config.yaml
n_layer: 13
d_model: 448
n_experts: 32
experts_per_token: 4
d_expert: 128
d_shared_expert: 0
activation: "quick_gelu"
moe_layers: [0, 1, 2, 3, 4, 5, 6, 7, 8, 9, 10, 11, 12]
router_score: "softmax"
normalize_top_k: true
routed_scale: 1.0
balance_loss: 0.000114
balance_bias: true
router_z_loss: 0.001
init_std_router: 0.00736
lr_router: 0.000715
n_head: 5
n_kv_head: 5
head_dim: 64
vocab_size: 32000
norm: "layernorm"
norm_place: "pre"
norm_eps: 1e-06
positions: "rope"
rope_base: 10000.0
rope_fraction: 1.0
qk_norm: false
attn_scale: 0.125
tie_embeddings: true
parallel_block: false
init: "normal"
init_std_qkv: 0.0199
init_std_o: 0.0199
init_std_up: 0.0199
init_std_down: 0.0199
optimizer: "muon"
lr: 0.0134
beta1: 0.93
weight_decay: 0.022
lr_head: 0.0076
grad_clip: 1.0
warmup_steps: 200
schedule: "wsd"
decay_fraction: 0.758
decay_shape: "linear"
final_lr_fraction: 0.1
batch_tokens: 65536
seq_len: 1024
doc_mask: true
train_tokens: 483200000
steps: 7374
dataset: "wikipedia_en"
Below are experts of layer 4 (counted from 0) of a mixture-of-experts language model. Rows are named router (the router's row for the expert), down (a neuron's output weights, with its number) and show model dimensions 256-319. Each number is 500 + 25 x the weight over its row's rms, rounded and kept within 0 to 999. Numbers have three digits each.
Before each expert's rows: "raises" lists some tokens whose logits its average output raises strongly, later layers aside. This comes from a sample of Wikipedia text that the model never trained on.

# expert 14
raises: " in", " ", " for", " to", "/", "–"
router:522468500522492466516516503476482452541515506508494485487464474530514537503463529488492522493509485541490509557464497491528492479520509521514469496443536504495487516482511488537507473502507491
down0:498473493494507501472482490454471506481529500524494502522496529484491519568484517531514491475520502489497542504493528549467530442446526503471471514517437467527530553523507466486486540517568509
down1:489501494496510490509489494544486535468496452490504517502500540490492487499498506510531478509506455518524496457507463489453472485500477544510494506473512454464479504515498501497536518522503480
down2:544508503494485508502506483518536510494511510499493493521485514525516489509519501483518510469489503494474513496467466494536472522504473478487480490475465493520517493531528473491529504501511482
down3:478487489480527501479500514528510489505487476502515509443488505480460507463518462497505542482526488481467528506510508531491536454481473523532482548503462502530515501479500491458520526499520496
down4:476446459465491525489442513521503514522533475523488501483484522497497517487531483512500480490480513514479529516524506502530505470468485498450475505522488517527512557519534491482516535508519493
down5:467463455510457533473465506521539477534523470490462496534495477500490519458490445540526518496510541524489501506557481465473523517541539487524493499565498520513486491517492518519511454485480504
down6:509541487490492483486498478510507453509501503511466488474518495491453508451505521457472517509536498496486491478511535472503446546531480538496522489501517484499501467525446517486441504506520495
down7:529480528500467482552515491474530524524474512493486524454462540500487519486533495500520420501506507438507488524557498517499475509475532476489521485553496513511465473481483505461545503514499505
down8:503520521487500487501493506511549522496459521505472498492506478474480510484530495492497479488498510477504525552462474498480521498505523489524511506511519447478466470471497450465483490510474563
down9:494482490513519473501483547488519515486488494540527452527497482503480569516493488534499498484549531526519475497482566483502492460496489529465566542545527519472482556524542480452534481478514485
down10:502561521475521512499476538529527483537576514499513550482504515544522500470480503495493447495491487485541521493469513480468460493481489516506472525508519522494532502502513480484526557517484513
down11:510499505519495466506467520479525493530496488526514463482450495498502577481475550525519487465515488499513480501500564487515565479472490484488526571490448499468504506486527524512449513489547492
down12:490490504544521518492489526504509447487566502521469517505536504494506443500526524485509497488504502490454491492539513508479520515499531426515535510468514500518481502463479502571497489439517488
down13:495543533483449485508516520465503484534490501502547447530481532464470465465479481532524490493526483469545526473454502512514449493487502481479491493481523530512537506484509487506539517521486499
down14:456480503473522494461460499523498539486441502503469487484491466464496514521494495489490510532516477502493504513448528480504526487510520502478474509529499488470545470461550493514479523495513508
down15:463541548503556488525482556514506485482498510514489519454468528529516430505482532475483512485450503515526499527507498516547479540471508503523482527486504499482507456479503486520525474468518482
down16:515513501494526541505485477485486493457527496516538474508513521516483539493508531521524462502508495479515508510512513483486482535485470500482505476477505498469528496473545486493478505511484504
down17:545487573463513503509515473477506523527491526489497517542496559517549496525522529439536505519547491478441486516509455472527460502492482491484523520498492499488494458475511508514508550497468484
down18:513506479469527548480527483513573517541490478508454507515543501470490489490510483470469524521538473536492493492478457533465464501485503475516481436484508503498501512515508504498484484550497487
down19:484480485512500456494468515542487496498485491473559514533513489495510516492485521437496492536511519511438511459496500496454513501484552500471539502514491505518543504533528535507478551481469501
down20:488531529510492496513436470448485511484524518488475502468516467477444504511551487527498519446472533455493507478485483526522523491457528533442488482540469494480549501472498525501517491476471517
down21:461524458488497499524494523515517543502499459486488499518496483463551505490530532488447524472505494508497494484485539505465523490489500503515491515492510482518490498509524501514549490520517540
down22:477484529531474512466478508483471578480492482489494470447528471511468548497512520533547538522475499509496528532539473491504517495530566501488478493520505494460493480475498539502501504475497429
down23:503510486472489483501509492527513487509517490472503489500525492487486510507463520502450470505456463522525514493523499480510467520541503485472500484487550508559546499487500485499513453509509484
down24:517506485521480527493486510496437474488486483516471514481475471487498495515511488524504517544505526488482470474493511486500467499476536498520491479498516510487492508505486512466518491528528453
down25:511495517498474588489510516512469494534443495465544496494517506441534526434474493503504528498492507472509520496539509449475466529499490505439511506540444512507489507505508492506475506478485478
down26:515489484517506486469498484524583563494538546511482515480525524512488465513502494508491475558495474529503511515521502511420525468523484537524496503526505486520463473470496498486535504521467527
down27:475540487491490464494539469527491484519519510498507552509509498545504477475470535515520489504502530515497504472468534523520521486492499461492466537520481533495473527472490507454487523547493532
down28:504504479487476472489473494540464503483483527463502505501507470471504452502507469467497514527530468471521522516487490499496497523482481539479526498524511558440524488501525461469488490543530495
down29:485483517546519477504506491434496462480505514469526544530482479519532477494493531542525546487470507451473498508529534477485489503483457487482495548467501532456467533484517551506533521458513486
down30:492480480480498539521506483513431526502494502515540508488471538551561492513495482512507515488445492479521446506509443541500500531487507464479518543551450516522510499485485502515524512494473481

# expert 6
raises: " ", " in", " and", ","
router:489437472527479494533497495446488507527497503518513461501461465485527525466456459497471552479450525500499483519510545489533532467491514532476461518506544522520551493481529496533483501496486462
down0:498489461480496489495564530474471519504468482446449522546515501451517492488491468480488479520529519497494489545507493476499516534504471520504479475562542505523469506495495508521459515490480495
down1:519518467549529502503487505462508501547469515509545530520516478527496518496516512511498508467482487501537551497516494478473514528490524502546521537527515498509514457472479550488481521494497523
down2:467517565502546442479454473504491449460522503496501506475480490556470537490488472500507515493494520521545477548491493483542514492504473524473443512508502509451508497503524497473480501503513490
down3:462467496515519480521499456523510512538517511465473486517470497541441450488471477433504516539494456509523518540499497517508532515471544502500527491514489504489496463527484491503480516526477496
down4:527472509479543486525476470473480471467540504466507471488462565508518484491509489524467498485507508542509500455534494465494477450510540463493524460519535449507475450500512506507517478483502530
down5:480532545439515509514513489497488475491489487505479465491513437483505484451459496487511477481484460496493529483502490478486473533512465469497495526501482502467538490504494476493490532498543514
down6:489519514496491496490509479515481527514516502493502476462506512497458496530493471476523517483506497527517578488505463493482489482482506532493496458517504516482470507474492461491530476533538475
down7:485511509466483528520474448515464520553522463457515523514499500502520503507492471488471446496534496531508465518481463515483504489542492549545516498487455525522512453518527518500521491509474479
down8:508514499495516500493562467483503455505511513467474496480465491499522519509496457521521519490496522505484458409522489527498497512472524527499489499487516534456539503505506486466518469504532549
down9:557484493494525489493518451497475522513503536492461496523491512466463522502531502511500496515491548541511525475475503473534519484517510524460458461522445538476472487489482537523505487523481517
down10:482584492530548478502481527458465517519515484505521495480494515503487489502493477513485514507468469448476516530520499511492512514527490558525511533508483521490515524479500485472500500507543501
down11:458516533500511510502464488479466473525501489462519516475533521495490518498518551489521520525511502473491518509462532507440548511477517494459497519512479512455524492484507506490522501504494508
down12:544473515504475511464512473485512513477514512540483537452506483478476505480449514511489538517533494507479504502492500525475513535492505490496470533511488490539474521517510505524470504494521498
down13:516548503497495496497482510513508510518499517489478480487464509484501511536569489517484481522504528474503504488452484498460489521519466490511480456516481495508533465530472468471478503502473502
down14:509500550490489527522460513482531563501522520513516508523493512528487478522485475527477486481498511515530482463463517498535500505461500503489561498524490510546507510451488517501508487407524492
down15:458518495488535509479486473492469504500508526513509513466477462535521482485497489519494503539540543529529492552508535503493484468491539508513486449506515499494473466519486518516482512513490487
down16:514511471510515502484489467519458488514492532503513427509515495486485490479509490515486485534456534567538543482527527483520491513490541507549491475531477491497519465506487502496522506497509513
down17:480480499499487490511533531498496502516487462434490457549512543480448502533528495496486501494516470507506504456544459473497490487469504493482550470520515549527509501512520518493508494533493507
down18:543457517493485527497493481554484515493491495496515495489528493488487517490520519524476480497479503479461518492533506520456527533496522474506476459515503505487510518469450504518516506480558518
down19:523507484518541471487474528501473543505492505514492479506548520538494452475513496504533522493462494506506483513533510493537515508483516486491498464536501446498495488455534512518505512503519521
down20:512512495515552468521499457476488468551503518472520488518476537497478526523536519519440549485522522470508490478509496460503507504534541488519519460509515515468516516493485518481519481568508509
down21:514477522513496569496489485506497476538456510518465480485491500529500495496508508512540506506465490483466523496474447537491465479502462477511444541520495516527508482486508502472489500503492425
down22:465444519542503485501507499468554486473529498510494509483514481472505487505471486514502475497514481501517532495509524478518529464490495456537546493494475525537499518505500501480507531501516487
down23:457499550507489551510519515493457535503523493483493520527468489493488497479492522536502491497510471489495479489541514521510495490537484502511474518536491490500488531498534487446497483452505527
down24:464492479502489514440518482479474469488486483499507488518503476562479468522472493463465481471539505476514473489504461482486512470459516509489518500519527482509488504511478532554495546536480513
down25:537500455459455421465459487490556505475509492492531550478482496496547525510474501486503503499496509496493514463511509537544486540468491465495532531456495494486498515521523523493490538528511540
down26:527494542472526488515533454483495503480528531509493550515471504530510526481500507477468493499541498490450515497513524486489517477496535504451499564490513493484534490484533461516501498487504507
down27:528438508490472520544545524562467487485498473488510530506517494500468530474525506515496456448516525500526506477500512492535518514459488454478467531502482474510476508491475518510504503517511468
down28:512490512496558517510513501518525474524520512480466528501494485537500487506488502496489497490464495448495487480522503519498538514477480519466484495519509496520485518457519494512481496519540478
down29:487534511488505488439469551529552494546491524481462480503526527502473436485522486515509563488473495501506518469475522528489540557513503484483442463524541520536502504490499515512487495504475492
down30:502496536493531527497490530486511496512475509499484490492494515500522560444454495469474532502497458454489507501511514490483505469521504517495528482512493472477526548513470471520497473470534490

# expert 29
raises: " ", " con", " the", " c", " and", " a"
router:482473487499463530535557501487503486520514525484545497536484507493532524493496477481498532469483491500495497523456525500506448534523487533459472458510536503505545490501465511522512426546495523
down0:507492468475475482460533462508513468514493493483490521463477482511496513482447506436479488495495513503504523501491541553473505510504494493494523468498498474479489540517533500486494513524517453
down1:539527522524517460506538504523502550471518506485497519498528525537492493500507482493503489516496517446472497486530481447493501506446490484529466504481479487535485431499508540454513523475473502
down2:462496468488466485533482497537463576476527489465507524538468486503468516515477518429515517535508498510516477464477515484507525485512449445506501516484489522483470503484459516460529490482459518
down3:493503509462491481507535504492519496484494519503516516501521511546498443520460485493489542470480469480495484466492519498539444528503504531504520552525517527478502442481465499515493508483496504
down4:449536454488486513461482536525499479476492484523532447511503508447468473486487486482486546518516487473506524532513463516473509466459484516501524499493494514519503516494460506545476504514470531
down5:464548519497485525524481495496511498482502493501481508493542493488540437492502494524527514504492502472503512486453537556456519502488480464486509505499512480481547525470465461460464473487471497
down6:493490493487494529521482486459529526504502471523493487484512488513518493462485564528533507456508483425484494445547485482546524474498511514502522534538457447510507506423508504495508538485489497
down7:463515550500508471479472513512530464445509508507490483484503470476505500478484495486491487539473491472461515525477501503468498520482506520524486467557520483509523543524491485524497489572532481
down8:459506494474529466510448449428523549529505524493517532517508440519493511507476545540536508523504493518508466506467489488458532511497516492519506508454497524511461501506493511456494516518510518
down9:507488480475546494481465553486480519511488481525498508493462523493507489516519432449505547516454516480538518511456525511510491523508503520541463493488537541522520522478461521504509491494527492
down10:522500498464518485549459503457541489508466494467511477515491564514500508518502453462487508505496497496514505526498475492487510505478477530500531460518536516484526502523472520487468483513471469
down11:498499495520500510502470511520534486539498496504465474468481502483458554462487518508496512492479505485537491506498491506547464504480483540502512504491480541458469528475526485486527514572534539
down12:431503516504456497506504517514477456518524462492519523490466491478565516529524526524490514503517486494473502486518503504529536526504513507487520475535517540536530462479455481500491530535479483
down13:469515486515517485550491507491492522497486520524500471535472510505484482485495545490463490464457526492496553515527568505509509508488510463487496503519488461491532524517544491477528544485479485
down14:471540471491493511474495508482512532522456463499458526488545519491477494509516525493492507518524512497493456555469555487463512495485486549476472497464445536504524521465483526543467473398488445
down15:479492519491511489509511498465496483541481476499498470461522505504512577464526531542466505469425498528552504479498535503543544522495439471525502507489515478490503520493501493495464465463482556
down16:488441484548475509470470499502529532524482530496519477514500538511515482545504552511513507468493506496526499505488493479484544470545482491521524534503507526509462493458459469545533571501503511
down17:505478515480505492497493545505478531513496497516481468501507485490520538517476525494511521511496534517524460465514509465548539518447459495508480529530539576508478524488522503490511567495500475
down18:506470522544518507496470441477467512471515522483511550522530487525497483532489477524487462496535480505514489482474502549528494506503497555551512490531465493536503478482493469497473481515537515
down19:476566506530472519505514503498467494477461519490498500514501500495495480512496510541484495469558530492545467486489519530491484506543522500475511508470518477522504474477491509488544521463492468
down20:508516480490478547499450516519541540476493530536495481552464506485556494517510492497505455509525461526503434506487487544466495523490519513477485563515484497499538481475465494489466518464517488
down21:519477510501499490485510421507502474533496498498536493502485459490511524495463490540533458532526506481476477522493486476504513462528483496516555552509480489506484530533481473512507476487458511
down22:526502513518481519486454475514510521518449471524487488519510463448498500488509522508486484484474507485458536484508471477483454499456495528497491463474483500459532532505511506505510500513504493
down23:477488527509526495503478524513519543521468509472506523532521532489460464472445488489497524465531531518482468496471527494480525499522472533518497480469549510460471506452495516486487496488515482
down24:528490452530506501488469512514512481448488499500500494531512537511505513517524488496494506509500488480489491515480523486548505482528460487488493482456482499533503489497480523493501509528495466
down25:501518506521537499494509491461496530487508515494487499463484482537473499523529500490479545509514489478479540469468517488489438488511550496505470501502497466507478491480486465553501498498486518
down26:521479481486495495510498496443495458498491505495520529525504522451471524508482521475535507485516522500462515498531472514507504488494511499512502493515455484439497503541505490522485463452514428
down27:511530480533507497446473495539478506488516483503513468482542503515502509510494446519463474520500487489458490500506502479482514453467487501489503512475511475511512467493514466474530501470543476
down28:524494482474518481481481527452521529527543519498521493496505499543475496476519514539490520504487494494494482467498525487524482532472527523505467504554489509533516516489463494471464494497486510
down29:505486509525533492523506482509507470462455472510539501490483435521499504450518478476503459512499527533517499509513509520481503529495512467493500504479480473500515540512508483487466497518473511
down30:481466497451476520478525475481522447530499508491513530499518535491514497524471540522497464488468519535526556507513524527468505508496531549497528480499459547517480501534521506486480491506478477

# expert 2
raises: " in", ",", " and", " on", " ", " of"
router:481445476522468500516483487478502488552537502474528494503480453516501543498473494472478492496518527501508490491520514495520514508510523516481475538475537530492518523474491468513534492513491473
down0:481518478470494490544513494543471507516493469511489504475506467521505459519512511459483481491470509492490528495492501463523552484511539487534532520456454542511493496529523487497499507536495522
down1:485480500486522540532473554463491519472484507522507496505537488518522522462507520528471520529540468464476559509515521461495519492488456509506477497498536536455500463469525510491489529506513460
down2:475491519440519488472464526547519521501471485510467492500447528495540505524473516446502523492522527498537492525490455450448472508529540509492486487502520484493516487494461466516459497515486521
down3:512533445519504494504492498576508467520499487497475480525485496521468492493500514472511447489481514485513472517501495503497490515490502498452456483509511472545463524505483547539503490526508511
down4:479493493438507478544497475506512505485438514523513465487559541497457464497536495488488472545530481479455501494490534548455455483490481496510491504534527459484497460498463493495504473533456477
down5:510537543512493501514505512502489496479514485476489516480469453499481500525495502507472479518507469519482503495521513455539467527464473516552530507462496476519496465508531492474510513485533504
down6:485529451467501558513512515511494542510525483518487526477512475486468522530517511476474520505480538482454483490490521548512513512546484534520486505542535512529512489508491458549479488482498518
down7:492526495504464463466478488480473509503470501430532500495502535525497510485481474526470486491463467468496497516526497527505491487483506493445524517518519497500509459523505516521479497484539550
down8:525483471485481499505524507529518527504474484479498479461480490494491477443504481523520498513447501506500493527482491538537525457485530502493470485465456511536428472523506507526477513481490493
down9:488466494501520539464484505510460490497472487492503507524497517522490503491512535480493499500489485484535495519521519525462518482495548453481513509550500475543535483504483496536546511513546516
down10:519496465546502548517512499498508504503531465496559468457508512548487476519513501513527487471518535499524501470512483481510503528471480469518492453523486460499471516493494531538524514468548508
down11:489520510498560494458484506524496498481500540497493458508522495497508498511516514484480483502494460495502498542510516489492472514471553474523488511473531519498475495476435507516514517493506527
down12:517509505487496488552497519509522524506524491523506485481443512467506487482528514504469500477487484507492481472520486491457537524487506482485490467503482528486498531510511472481495573545505499
down13:529477465472484498470513497495451511531523546501482506511494483488476551493500514481498483530482501508525475516518492479472489481512471502488484505492464523489511497507503484480485486538496559
down14:510502480449516533517494502472480500483472482495494515505527501530505540513495549505493524457504534477523493556519549483541494495502492481534495460500485495523493538495497500475458531478517490
down15:473441475482477495437495511499500552544493477490499548474461466562508503479541462518491474530503538493499485538529484510473499489519548529536485496547508470496478508497485484560504526504500522
down16:550513491553513493503456504519523513500494525502488443520485488487460505555458540503474499479498534499482530468474493481445540501527497479461499475525545547474472502499505484501529464494512510
down17:485485516523516495532510497505495523503516480507478529489482462521513527487535485440501529476547515490521487468501526523520516481457509527467520499449474486497458493504438490493429514511531435
down18:507516473509549502515511514502517470488541450511502505466505492518498462471541499477467530530482499468495473495525532496522478451494478510468493477510495498449506476509494524498476479481522507
down19:516501517512460504483523468485489442514587476474518510467505480525526505474515465470488462440495515502527497482485528467512518513468515521482511529543516474510445476478579482478492538478515502
down20:563481480549483496485498478476555499501503508514499507486481549496481465497490516509507454492530484509512466512533484508491472495454498501530515494478497482475502468524514527480443486544508532
down21:516500481507503465486495492473465524506516481456534507530529511495492454537521504513489476522527510482493483511492490553443440519492470523475509477521500478456523494536525511466523478483520510
down22:532509521508503480447536530504472515473508513498460491515513529502517440498543493492549495534498553517520470468480505495474519492470476459491491445512488550471523446509482482432542531503500507
down23:456492474486523438470508490502509536479544542513479497495487503500472502487500495469503488560489516534467538522495502542480512516500515515514493512479468543552506482470508463536492480502541496
down24:504486529532482512487472506487522501491506497473493513474477530526496495487485518531482484494463490536489463500480516492485543528483508482525474493490503519440551525508524529481503574486522492
down25:525490447497490516459452506490531497464476467504506452515552523482480535497500482493519512458498439503517529504510495495538508522455501503489494499499498505450509487463467535497488447513479461
down26:464515504480478493512532510515495494439461479505465501478531504470503488449505535483453477490472494495502484527483521492503523533480463532508473512471496542512531451476475513513517507501512556
down27:445464457466455494508490520476477527446471526491496474464530483488507477490530496499475503544500525505530477563522514500509488506524510531543510504500534464510439472513452463478498486509482532
down28:520523527480482527507510494522484518484493519497514497517519496498540530518522476493512484517522524530497484521484529466434540435556515511512467445503494529498516488504478511459489485475469505
down29:440502502485558516517514442516474535480485526479479479511531489497492500499498510541506561473515528476542517514510479487505459547491503509526501456520480528508523479474515509496470481501485478
down30:505517468497518497502506530475508515524468537523503483483527485494509538519503535518514478459506487483511510499442494470471480549526531479499453494473484523451472492467518503504517514488524503

# expert 5
raises: " ", "\n", "-", "|", " As", " In"
router:500507498538468483521544494505510488511500530504488498495510444497508498464470499504545500490481506560477559529488533519468500499504518508454476509491531501503564457471480454499546516472467532
down0:512505469515501500497504476474507455515515487488488493486511534524487484496488496495506526498533517513530443479504462501495544465519475464516468516518513517532465527513540508471446511509472519
down1:523457499520460458490516527487488499546534455503533494533522528504551489489477534441531494512461451484512479496516486486495501493525475519471539511507497480518524507489543485504481460481501517
down2:494456546513511517480542485502498472505522490484504516490505460509488505499544490544497523496547447525556522490473496491482460494499566482526537487503481523458522472507486527511542488524454502
down3:506461482528515482488488507482522511513502517532536502468511467468500470478491523449496527482485490470448502486493496470513480494495506486491497497497490476488515507466495501503483526534483505
down4:477516514481465474478500500543555492533486522501519443482511476463486548468513508477539486539493474492511489509506463495519514507511506499509491493505486493523502480516549478480521507508446471
down5:484496492463502468487505438492514492500480463494516470497521496540533503539479518476503507499519496493544467490466498461485508499498508504467524508497506471430492532486524435511455511473488471
down6:525542512493541529521459496523459505530507543486522501476506477435543512494492508522492489488493478504473471511509478510503482504511498522472497517489498471466543486500499525489493498494522503
down7:501529577495523506507448502503507531531478467487556500493498526509497543521506536474500495486549529487513493527496454468461464477481486526496529549501518499486486479513492501543495459465491535
down8:520494484415502528514489508482526463492497502500512501460519497497499501464485488492499474471470483515461470538542508468457531494502519550484469517507480528477516498442492496454458498516513508
down9:480500510532525487540486542505520515518473451486492537496512477460540497526520492498514476496454489468496546515506494521469475512505498482505468503484507501527500499505464553491516486496503493
down10:542535583476489465471439476470433486465502506516497470512460491488513527536487484530486527454496524493511513499509523507511531495537489558542478482502469488454503483464520544505519547489473506
down11:538491479497481537457513510502522491484589529471495507536457504464474509526492525541495536492459507480473478490507496479512491506487524503503457489546569520521527473480487511496482466522453535
down12:481509501503492523508513492521450518484480488473514505459493464483560511492505539477516547495504504521458478492461501486519440470502447478449542495498461526528446508523468535521498500507540480
down13:502473512463467510472515458515493491510529480492445488494482494535465480510491530491442502481506544466485526527532535505528453513498500487499552508520487455525452461519524484512497492506545489
down14:490475490537479490490473463576513468480517507490483490477543506460494509464469509497476487516458526522507515510457493480480497494514447468490507462470461524540520528502496497494525488498491506
down15:499508481511542509496490502483497490483515519503467505502563477472477514503492500519491542480502488462510470508488494494507533472530555475466509512518521488505498499495505487525524481468552513
down16:506522523541438495534537508461496529467466521462522473484504483464520511520508496461522528524507493554497501496517470484503481499477483511486503530509491478495490472484497495446500530531500550
down17:496499552500536505522501432458479501481473534494475496485475487536478487552507479485502507489516500545499515498503469492483490503488474507532467494522487439452488466473533502499528501465518543
down18:507496528504529439492459522508502548493548451570494497481515503478482516472507495512492514526487487473513491506491516482549541499433483526469492489505518482484481513521496499489485475497523506
down19:463485499498499559481464490475528437518504499556480500529494508504532523539483509508512491508521535488487485494522501494534506501463501496495470501464523528518537503500544470526479498515510490
down20:505528510508468497589492498532518499516485495492492494487491482486473521457524464501481490507497494510495457512513520499498486527414499466509439495502495525552532489489484496523504456483492515
down21:518521487497466514520488512467577484528499508498463496473482544469494509476440493496533503494456518468516503511545506487525479497503472493517484499521496485509527527467510458530452500525521522
down22:514517502460528493520535521492468519458477483479517465495474496515514525480512510493491477506518567484517478470468531503514480481489509518557486513483520485496527489476502497517498497551483487
down23:506501500509474516535518531510488522509576500526474482544493507528540526512512544521511495543494433482497470502458505514487544523496529420498513466487518491518487515492469504505542498486530523
down24:504509503473516562487519502474519494523466461570494492489513498498534499455522505473487506476500503498514494518497488473508534486484485470528504546500499524525498507491526489483447500503530476
down25:481523514518483490496506531491485487525506533495493503558508508496516509482492506508483498483505509464473529488504485524496514472506512477472494478494523520484500520473521505495518489494498519
down26:491502516497524517507526473482508508471490472460503490504483480471504514505480477460538489497439484484503506452481503491507505490544537502464481489523479488493490489516528551545486514506467509
down27:522531490506504495482479521484476553520516533503462493538508490524431517524501521502530460479518489511522472510508514492493484495513528511496542538537464514497447457495488507414501538483502487
down28:514471503507471487524513501504478514529470537482471494494471457490471490504496502503528483476492487493478527487508505524517485449545483521476540509535532505531482482516502524491482572452490473
down29:494446508492486484524498497493488511518507516475491481507498505484502490488457518524494515499515455505534511515524533459508550504532483519510477495529500533482475461506488476488546488492497536
down30:519442501493456525509496478499489535456536485491456498530500519494522492513477524499513544494485543464479504476519526494476457544502510465487488489533516527518497522505482528476486504453528507

# expert 11
raises: "-", " in", " ", "\n", "==", " and"
router:452504472513461501505525538463463505469502516538501468515504434485545514476523471488523530484512535545499476475477539487546476499508551525488494521458501560544532513511518500512551495489484497
down0:515500513485451518504502510468539518520510511486517503514530491491500498539508520482519506511528514492504488500494507419478480492496522534508466485492459465478475485506476501523468506480534519
down1:452523503433487541538479492515477525481502501486510533478487491498498452484550508486498504485534503549532496531510503474517492524506491496457510518473483515499506498474502515490469499488510509
down2:458478474559489538484514464489506544474513495496468459537546455510499463541482502505528496524530479499485512518544505500476489492525473493484502502502489526469518496504484485502518508466495494
down3:488431485478477456480478502504519508473461471517534481501521451499507447511495494510521535541528483500512509519480527500502516506474500458523492545488481511488487522520505493506528532494518484
down4:501518541491485442528484485431481497486492464485469500529511509494496489469523512503535473532498506477520498509506485483486450467502517484532519515473519504498518516527476530538500514481501446
down5:444507503512478477486488492465518552511523500522477474475495517507466460458495510500495516546506504496512511497484530481510513493440523487541462496487493487516528532515491514546491494391523538
down6:519526539506487516534473501486490529529516545472501544525485491532514526532553487493470425501527483500521494566464449533496483496488503489498513479486508486472530489503495538478540504516473515
down7:518498511491489517488486493471482536500476490500485516488437528476524516460496473522508467507525522522474519526529499499490493505532465466502521475515543517432492477508505541491538486564519490
down8:517482529528496497491501412530492521540493466565505486527528488469546503464417504497499538497487521442510479468466522464428485490436476549490547501532496472520529513490455477464484433468481510
down9:475498534476561482514495489496500527510531518543452473515487507550483502511504462496463491516528530525498520495442494509471520447510479495512527515495477455530472478500507524554489536473512523
down10:528518479560497474473470516513505446515458521526535485543469512474518510471471508486465541463478484546517477506536467436463524539541491507488498544530550487445498480542500506529484499511543480
down11:484500486518520488502493496500537515538519496509483482463520502482494527539512532518530475523537477493519467571500500475530554508452466526480485547478439501507493497475544463536511474537535497
down12:508495472557513456551486510545551523517493493496526471550469488510503476435509507527487494519545459500487514505538522490484484528508470465510501552509508487494516482514513506479509500489535522
down13:504535501495522484533533492482511516495542450506492545538459516500499507490491500533520480474542549511493517491469498531507506502478549469470499488529532510557502487489467494471466488515552471
down14:485455473456486535507515476485477482515480501517477474490477526516523472472456508495558520493479503495504494479495490526556528488488511506507532526491409481543498531495519471518484501457493532
down15:496490509566489513500482490510482544494480531478499474491503520506475460538543518497480547493485507491525479524487508465500481534519480515545526492503475513448503499548515526485491491439485456
down16:490528524514541470480512471447531554525456456550497513469475513461530475508488515501473513540527481499514485493489501498493513505556503492487499443519471510536506490545469516449465491443501487
down17:547481485497493514503506487492501536508556526512571518505477448501543467518522505519535500485471493494488524492535460464519463530503534480537482519468474512424510515481543506482517514524463494
down18:479556520462500542501484484492539482492515504502510525504522489478499567501499530532510496529494521545493482471510484496529519532443508463509543514497509482503468481529472462526514498502515542
down19:487508493452501503481515543511476488501515561488531523479516507442462486491515489446523507494530513491525520510516466490503466565521496468511512503445535480492496484506515535479529466538462489
down20:500480466503518499534486499548513496508533513471493500482489451542478474491453494529473522499531514499477510468521508523464514521458482521511528489502494495484475511515474521549514497513439489
down21:479548504480496494490514550506504479517506513528500494487549491545527483516478485511483548492480459556471505504512452488510512472481468531433540541504512501497499508493498532460490483497475502
down22:467522504511462474532492510474508503481478536502487465508505477530558503497500510486506501526534505501479507508510547514533448473524489505497535485500516479485456463475548492509522488495537462
down23:521509492469507487490489498521511504545496513464483539510452486519536528473517518471498472485508505492474502474522534511529491511506503499488492533443532491499444501487520491526535490489499507
down24:494489498512529496503493487503488542479466529513475503496572504499468523482535525500473485532451496516523553476440459485460517497499534487521475498511525478513514495448444457512516485490473538
down25:496485543509532483541506494549472511473502498514503528519495501494506509487471552482506544476514469479537519500486460477507515464472508519459466513523518541511491479533469488451536484513527512
down26:455466518477505490485504528503479471501521513488497522491435506458522538480498504538509535515492513517462533464525471462530507479502465458513511557533502513479487505479490529505460482536460497
down27:496481493498525497512532532466493509565483496528500518478497552499490484515469435499539535505509506521560512502529482525501507466539487538520467479523526455532516510505487489532498464500503481
down28:493508477510509478507481534502463531481496480525483482487458504540498514464513493497494508488540515483542472497483500519480489533485482487502520500464492519512510516497468515525507516555536532
down29:534506530525508490447465499476487509514481494462490499488506499508481507494478467508515475525495510473529450525486459535495507488515512578498532470501512497547526497494476504474481475518516528
down30:505483522540508489518507513543498465500509457490511496519483522515501510500504475446482483530510468508519513510528482490478480505499493529538538519479462506509502473500525510438506487495537530